config = dict(
    n_layer=8,
    d_shared_expert=128,
    activation='swiglu',
    router_score='sigmoid',
    normalize_top_k=True,
    balance_loss=0.00543,
    balance_bias=False,
    init_std_router=0.0214,
    norm_eps=1e-05,
    beta1=0.95,
    train_tokens=339800000,
    steps=10370,
)
Below are experts of layer 3 (counted from 0) of a mixture-of-experts language model. Rows are named router (the router's row for the expert), down (a neuron's output weights, with its number) and show model dimensions 120-159. Each number is 500 + 25 x the weight over its row's rms, rounded and kept within 0 to 999. Numbers have three digits each.
After each expert's rows: a language model's description of what the expert responds to. This comes from a sample of Wikipedia text that the model never trained on.

# expert 31
router:496501526517476512487497497523515505480457515518507449513549498540499480527474505480499528575496489529526416512479514466
down0:477484468483496513471527436502517498462552512503546473503481499509529499531467499493490526469500499506484475512481473471
down1:543521474485490502501513513500545474441508546456487509508498498492482500547461556493478496491488495449511462500538491500
down2:513499460521551480518462488523532496506506506541490503522523487454482466503526500472538500501529516454491492471525504523
down3:442482522499432503502494509512463482527481489495504494520487522539494469520461483493481566510453500486493504459534475516
down4:494506515514462509508492534481476489501482525537475472488488490451469489471525491481511539492457518489453510472476522503
down5:457504512464475508494490539477490495449518449462508507527531502516445481515442486495492505497484479520506492489500504449
down6:498473496505475494477489509520511528489538496496484495487499479455551518518500504499503500518536531469509505541485500505
What it handles: Final syllables of personal and place names, often in tables, such as Fig-ère, Bash-ar, How-rah, Looney Tun-es.

# expert 11
router:508489493489471514526502555524523486488470543493494534507498495508480458492494525479508517544485539505456475508512465480
down0:495533510541494543504490505512509472476516526493496494491518521495447517509513518488485519461518467490526487502537447504
down1:511528500484467499536456528525505514510504489508482496519508515524527531506452506520488486566474478514423507479492500522
down2:567479493506516467463470477499503488502483510488484471492497519493517517488511474526530483477498460512489532486493510473
down3:530503499467445519474450536507497490492525504516507487505499503440472487544525586521511508550504495486462466494459524491
down4:510518508552512519473511438518511525545466448506517505529486494478514467490475522468542533521485494516498486493489462559
down5:523521484537495504482505541517526507499546541502481481464482484444515487500482473530540487514485479485501491475485535517
down6:509484471489478503500499514481506530487486505505489461475491482488470514501472538502569476469503505463506494515522477488
What it handles: Pronouns, modals and the infinitive "to" where a verb follows, as in "are to provide", "would have to", "it was", "they can".

# expert 9
router:514540502511513468492453500521491558482458482463530500520493491497543481504473489484492500505533509516499471509498471502
down23:479493529494523485488482486499464518508507497529467457510494509498514509549496478501488479492461508505530485469469553524
down24:526499492465519463510475525491524520469486479484529471491501528533527490522523511544506534516550503496487517576531491520
down25:488494502522534530463518508487472502450541510498520459472498523491506490516476489469513502486523491479451531460507509511
down26:536515507508507554516530448515509529495526528500507477513538483550510440514423458499485481518488477496448500515497498504
down27:512534484507500475503528492499527504481498509457505569524502513512531488525477505502506502478523486496490488524550511524
down28:499518453506510503501511510487472506515490522501495573506487445523477488512472523507511519476541492550558511478508509416
down29:519508488494498476528534534486524503472484473501526515464491502468492506503482510537474506510522521526528501478521482548
What it handles: Words joining items in lists and paired phrases, mostly and, or, but, &, and list commas, as in Bulgaria and Romania.

# expert 15
router:521495528455489491491530498525525514524488474503471518516545552501480484516513502464482515537525473530535500482489481468
down0:495483516533526441537470482533472465479442545499494497473509464446503504498500485501495531520525501498508499498490517510
down1:516497491553521515477497483526493516498504496495477511492502442460560537460474507526474502465526515527575462526496496461
down2:512499454506487484500463493470508462513483514505500496507489493490489494490494480498531510543519536479493522486488514497
down3:506519507508495521527495496494504460493497494491476530479489536488447531462494492543497479502532469487510464509517518511
down4:511476484447502509507502501505524443510498473461505497520517486481500485478473469507422508492521454511536443485529516500
down5:515490521506506480535516504482486487462529461497486539506458480518509481507497488523494537492473536504494488477505497473
down6:472512499495487490528494526511533506523492516529542523558536519486523543533497505512502537488523521501499496511532525512
What it handles: Capitalized middle words of organization, team and place names after a modifier, such as Michigan Sports Hall, Wisconsin Football, Seattle Art Museum.

# expert 13
router:526480514455483509484479510486519491533476475478501475513584509496495487487531493472476508545516477495510501524534498459
down0:515517490546505495515507463491493516494457515511516497492504486467519540479490462509457475533514474476517470512496510468
down1:509485478471540493517499497462490496549474506511522477479520506517494530474511490489515496474525474573501515492529485490
down2:519487504476535545493521542485506519478512463488514550523464465504519452456525488508479504471442463474461528504458527494
down3:489534465564519516502513521475498511512503494496525521515445514511490533558506517527495514483486517505471493527448494500
down4:470485464486500524516514472486441514552521487525528504506481443486515474465547510511486466515512545499514518511519477501
down5:479483494485523439538479492535477510491466465518492504476530499514491454435468497504497505506535476509511514503491507509
down6:469494452484495483483515479489477533529466484480472515480498465518489521518509499511493501545532471465503494495532528501
What it handles: Common nouns after the, his or possessive 's in prose, such as album, story, statement, family, season.

# expert 18
router:486471509505526500477460531525529511487452483514471459496498510510546509498462520445483523487501504541558492494472521497
down0:500477495506470529530490491492495481539537502507504503539513498523531516524458510492495482524499504489513482492444518486
down1:505519480442496493444496471520523533489504505597476488462510516508517513531432466496495484512525488469497536544490474516
down2:455483484497533466469467543518514502459513508510508458474517534517489486534479534469494514538489526490532496480545479546
down3:534521523492468527495480502501477514527530516506504484503476528525462515475508552535517509512508524501492524485493487512
down4:474473503492480505535527531483508498497479472523491516459471496501470511490473515534510505458517531501473476463511465496
down5:511537497506475508489551483510502489471534478531485513488503501508501455497533482517451491537520529491493533464451520497
down6:510530473506519522465463501458529481483462516499511499501509522513521523457500490526485457464476497502552522466523470486
What it handles: Sentence-final periods, line breaks and wiki heading markers, such as == closing Incumbents or See also, and === starting subsections.

# expert 32
router:477485503513496463486513517480473533478471510507518527550543496518475495470490487482448533516491492469512484497506529460
down0:463497498542533521529488516505503514507511486531487499473461523448529462493526503495521510487507475539468510501555478446
down1:485513515508449504498492461513510492524530463519526434502500474456476538517521554527521506482491515516528497484511506483
down2:473467474546475517483506455501504490503463530518519501495508510495499522485525468510507485497464537547498517517490549426
down3:513517506531525490522461513512515496449505520511487500490547508527472506478519488506481470473523478495513528531461490569
down4:465481488473525509485515525495521490523485468501466527505481452507481508505511512480470457524486495529518486518504498467
down5:476463491487498456488525494514475519496492525494490505583485524484443469525519523480496493492498518508495513488531501452
down6:497506496508541471538453495503514505485496478469516538485480535507520538496555528523498482488484499443508497500484467497
What it handles: Closing parentheses, quotes, semicolons and line-ending table pipes that end a parenthetical, quotation, date range or table cell.

# expert 10
router:520477507529473465465524491529492484497447528512486436498523495507502489492443488474480482504507505462503441514493465515
down0:487502513528509484531514493443503552487451485478454463542452535565490512482492470516494499518471511468519514544508553540
down1:522514452450552500484494479511557496480506488452498529495526483523489481501506510488521555501502493510497470553517513477
down2:509551490536510534471493520527457506456525476468486513493514507521481507462457548520450506486498545552484495513497482495
down3:467547524557533523555493493485485509463487480498499515526506490530476529487458493477483517519499532490454485495510518507
down4:467450534518508528505506513448514506489491506524536488501518525489520505505516499541507479435501504467457501479513515499
down5:506460519498487508502514498482473529473537553498481521502510487503502489504492476511500503546513503503468513465525508471
down6:454501455494510488513485497519524513470460508491497498498535454497496525475540554520492501521533493512559462487509508449
What it handles: First digit of numbers, mostly 1, 2 or 0, in tables, dates and years, e.g. 1966, 20 January, 0.00%.

# expert 8
router:488515518487454461483501487527524528522459531516473478543519494480484504538529527447494533536534447502485485526485509501
down0:512524499517508524523469533495485492508505524505464495479476448473532493526517474487489489461498480479472495507451525507
down1:524517489505569512456548430526544550478504510505526515486480540494489506462459516472538468531503504533507518468487504485
down2:486525533471476457509471493484505505515453431498483480523510518514519491485510499526494508473503500523504510488495508496
down3:514498511509514541478457446529567505503518454486524511506500529506537501557503511464471469510523500501497497479517468447
down4:498506516478502461490498527513509509488523529469507462546499541503525525481524491487526545513502504506479512520514496488
down5:517506493488481481488492533497516480534462538560556522492476551448498504495524501497528517561526476522490472496549483491
down6:508480516505509481469523510497523463497463477500496510483454555507527488475508489460462526530481534518509506560523508556
What it handles: Final nouns of proper names for organizations, events and places, such as Records, Republic, Championship, Cup, Society, Airport.

# expert 28
router:513539552504487458516517503506486504483472503502519463496513504515473496538460521474463503545518494536498479465509499537
down0:493507488549483526507445519509498476504498494509478495496477484555511460494447493543514482490517513476488489501466531544
down1:508499518437477510488486519504478486532495497508502476561513521484489509507514495506469470531509502489488544489513491495
down2:512490507482522506531460531465513497518453512512498478524509474490515515541488483482520524452490485490508503516517503475
down3:479515549502546501478482492481496532524531513452502475511489510480500494518548496503496512480506526535487531462466536485
down4:501492500514477514564481471480513503443507491446497502529481475500504543462517459519490470519492506536528529477472551523
down5:518472524481496487506493530481484479507568513507540479499515473526527464459577519546496519500503517480443529520485512480
down6:504491520516516497536506476520512459527485548492529487515520514526503499528483515491484489490510489489508466464465505500
What it handles: Final vowel syllables ending foreign names and words, such as a, ari, ini, ia in Ayurveda, Valmorea, Havaldar.

# expert 24
router:477465514503483460485468559476539520526489484508501433528535503516505528530481541485479535520508489525511457487482467480
down0:521518483477509502526508534517484534475521501502528574517504512494496488510483545496489512519486496527509512502448486514
down1:531471499496505495468498465467456525545498479501568519516502524529530502483525480483505500447546498476475531471478492518
down2:493520493486496538499582491500478515534509504495520538463477513458555459502533486503507500501514532484464524471492522475
down3:480489497521441511514474474479529494516488532529526532510466508487472477488492511544526488491488528518499554475486534515
down4:505472521502478542448560523486490502480525475484463504452498457487534489520545518513525502523509515514529534494496505532
down5:524501486506497510526455513450502514509506507487511505498478513480511485468472459531503456475501481464490567482516482520
down6:467478469465522508430489516513520497560495531534534488523490492533469461532508513478489517471505482495506518483472506540
What it handles: Final word pieces of place names and surnames, such as -ley, -ville, -ton, -bury, -ford, Angeles, Texas.

# expert 56
router:517512513521544433457532545530512466467429495485533465524525512515523543510517499495496492514550493499508454486523490487
down0:493476461496529560528503515499484462465418497539555489502508486524499502531507501539509461471475508524488507510488481488
down1:523491496516508526482501520542482490472494421505542490539492504483459542511488491477512500505510509490491466508498517523
down2:491447489492528529422520540495515520474503508508488522536455493485532485509510498500519516472527460475483513499522489524
down3:532527497450509463515470489508496512478511481494537458493497519532504545468507485503493531505536495496501501489520501474
down4:531494518483472479524544536437459467486510485537533491503513499498473512461488510545522466466553493492481526542515523497
down5:486533486512479538520567501502489531522511517494477466479494482489503479488520533483465473511480514525513526550504508511
down6:493495553511477476467546509473502506509510528530506477507527482458467537480477488484537527501516507507501495455499534464
What it handles: Markers at the start of a new line, mostly list dashes before names or fields, also table pipes, === headers and colons.

# expert 44
router:507520514446488497493506441498519517479482509524548473499513483499490480479485503494501519498540466500458505488505491494
down0:496478510481509558548517484514531511515495483501495488487519529504496484437489501495466499475481523474511477449488457506
down1:498507498526512475532525490438474524467503487544491499531542483485506470462519506514505460477498494493478514486490537519
down2:550534452501498508499488527492488523497505474521473521468494445469520496493519475482488471464487517471503530485476480504
down3:471523513555503545488521496452484468474513525520501458513487511467504514501570467466466498491528494470481524470529545543
down4:526509463528521515455533549496476501496523477482497522525451471484491542463499513503511503465480532544462495496502519493
down5:480522486483490520484479483508472540562519483469548498480528501490519513496512516510467486511539490515463521502484492528
down6:543496518500493493495512532513480536488473503467522537539551548465522524483473545486511528460528537523504516503512522508
What it handles: Label words in infoboxes and table headers, before a colon or pipe, such as Genre, Title, Total, Votes, Running time.

# expert 54
router:467526495528487469472480509520505502508497540512514528509517537447523475462472533489483525543482483522510447485470506482
down0:492521510529481439529509512525511467540474535500527497533533493506529567523526498487482505565495496519485498481482519496
down1:485489456506514508488510502475482496491491471503519469476453454522489506543501490492495531496487531520479529482515506512
down2:550484480501535507445501510472503485501531566510495518492474525499557496506499474488517493459524557486467489527518491501
down3:472517488534546455494505509483482540483524480498501497527508519511473508500475481485493518520481571488476467471460525522
down4:489497472541499512485555475503527502482527534527520515519568523481472528464466447466523501482476537472522435495543481481
down5:509505482471464478540499509472507519482499478534499489495476476471425515503446490541516503509499532560498507500484541539
down6:533485516516466525508517522520507536502463503485534486502499465472476527464506495469498514528513528494495502513506507469
What it handles: Coordinate symbols such as ″W and °N, invisible markers next to them, and numbers or words at the start of fragments.

# expert 42
router:515496523514458475507492563509478574545468476520520502497532482514511514511519516469460498548555482514526495489503514450
down0:537535485496545536510492496472502520442468499481491503492492504494505497526518522493481542451487558531518488493514480488
down1:518536517502505474434500479487503496519517511487534480538496501456486496486485480462489487541503481504486449504531499529
down2:505494542531499490475475479460452477478462505541502483482493502516484564470534477521490520469476505519495524507511521507
down3:497493521506515533492478502538563458472550524530512511537512518503530491486516503461479490510453485491498484512530473462
down4:536473479476489503472477508474506527517507481469502541506535511531452479503507473485502493530493490547507495517489480503
down5:505507496542523498526493497510469510485500477523475492492522524480516514527536498538526459442495503506504500497474543537
down6:492497436478531528499519505522544488527459493487512487501462554489499489522502483486526473501489515506537491557519483538
What it handles: Final digits of years, season ranges and numbers in sports and history text, such as 2011–12, under-19, 2009, plus century, Olympics.

# expert 34
router:498499492499511524473487517502504480473479529490489479528514497480515496512497529489490533518488490532523448513534504495
down0:525478540500498520531459497497483548510533497496492451497489519514511482513541469475548488499485487504505514514525474562
down1:526500540498506489489472480459466469522485506518510514493460493504515459534509476511483524464472503524540494481439549526
down2:569515534477500508483500477480462508468512512489561451491530496552456546484490518514495476483567499456543487497520485499
down3:514534499512488500509488524545520464506520544504484502547502509509512461506516510530468520479504499499471491497510426477
down4:535479496521451493498482492556515496500461467481481488437521504482535536515463493534462532532547484490502480551493501482
down5:448520482484480510516501534504518489519504481513478512436503499511539491489476486516491500478521478524485509506468488495
down6:523520528483535494486511508503483502518486528499478469524476469493516518474509509481525524496504487479466529507500510494
What it handles: Auxiliary verbs like was, is, were, has, plus adverbs after them, in running encyclopedic sentences, e.g. normally, again, consistently.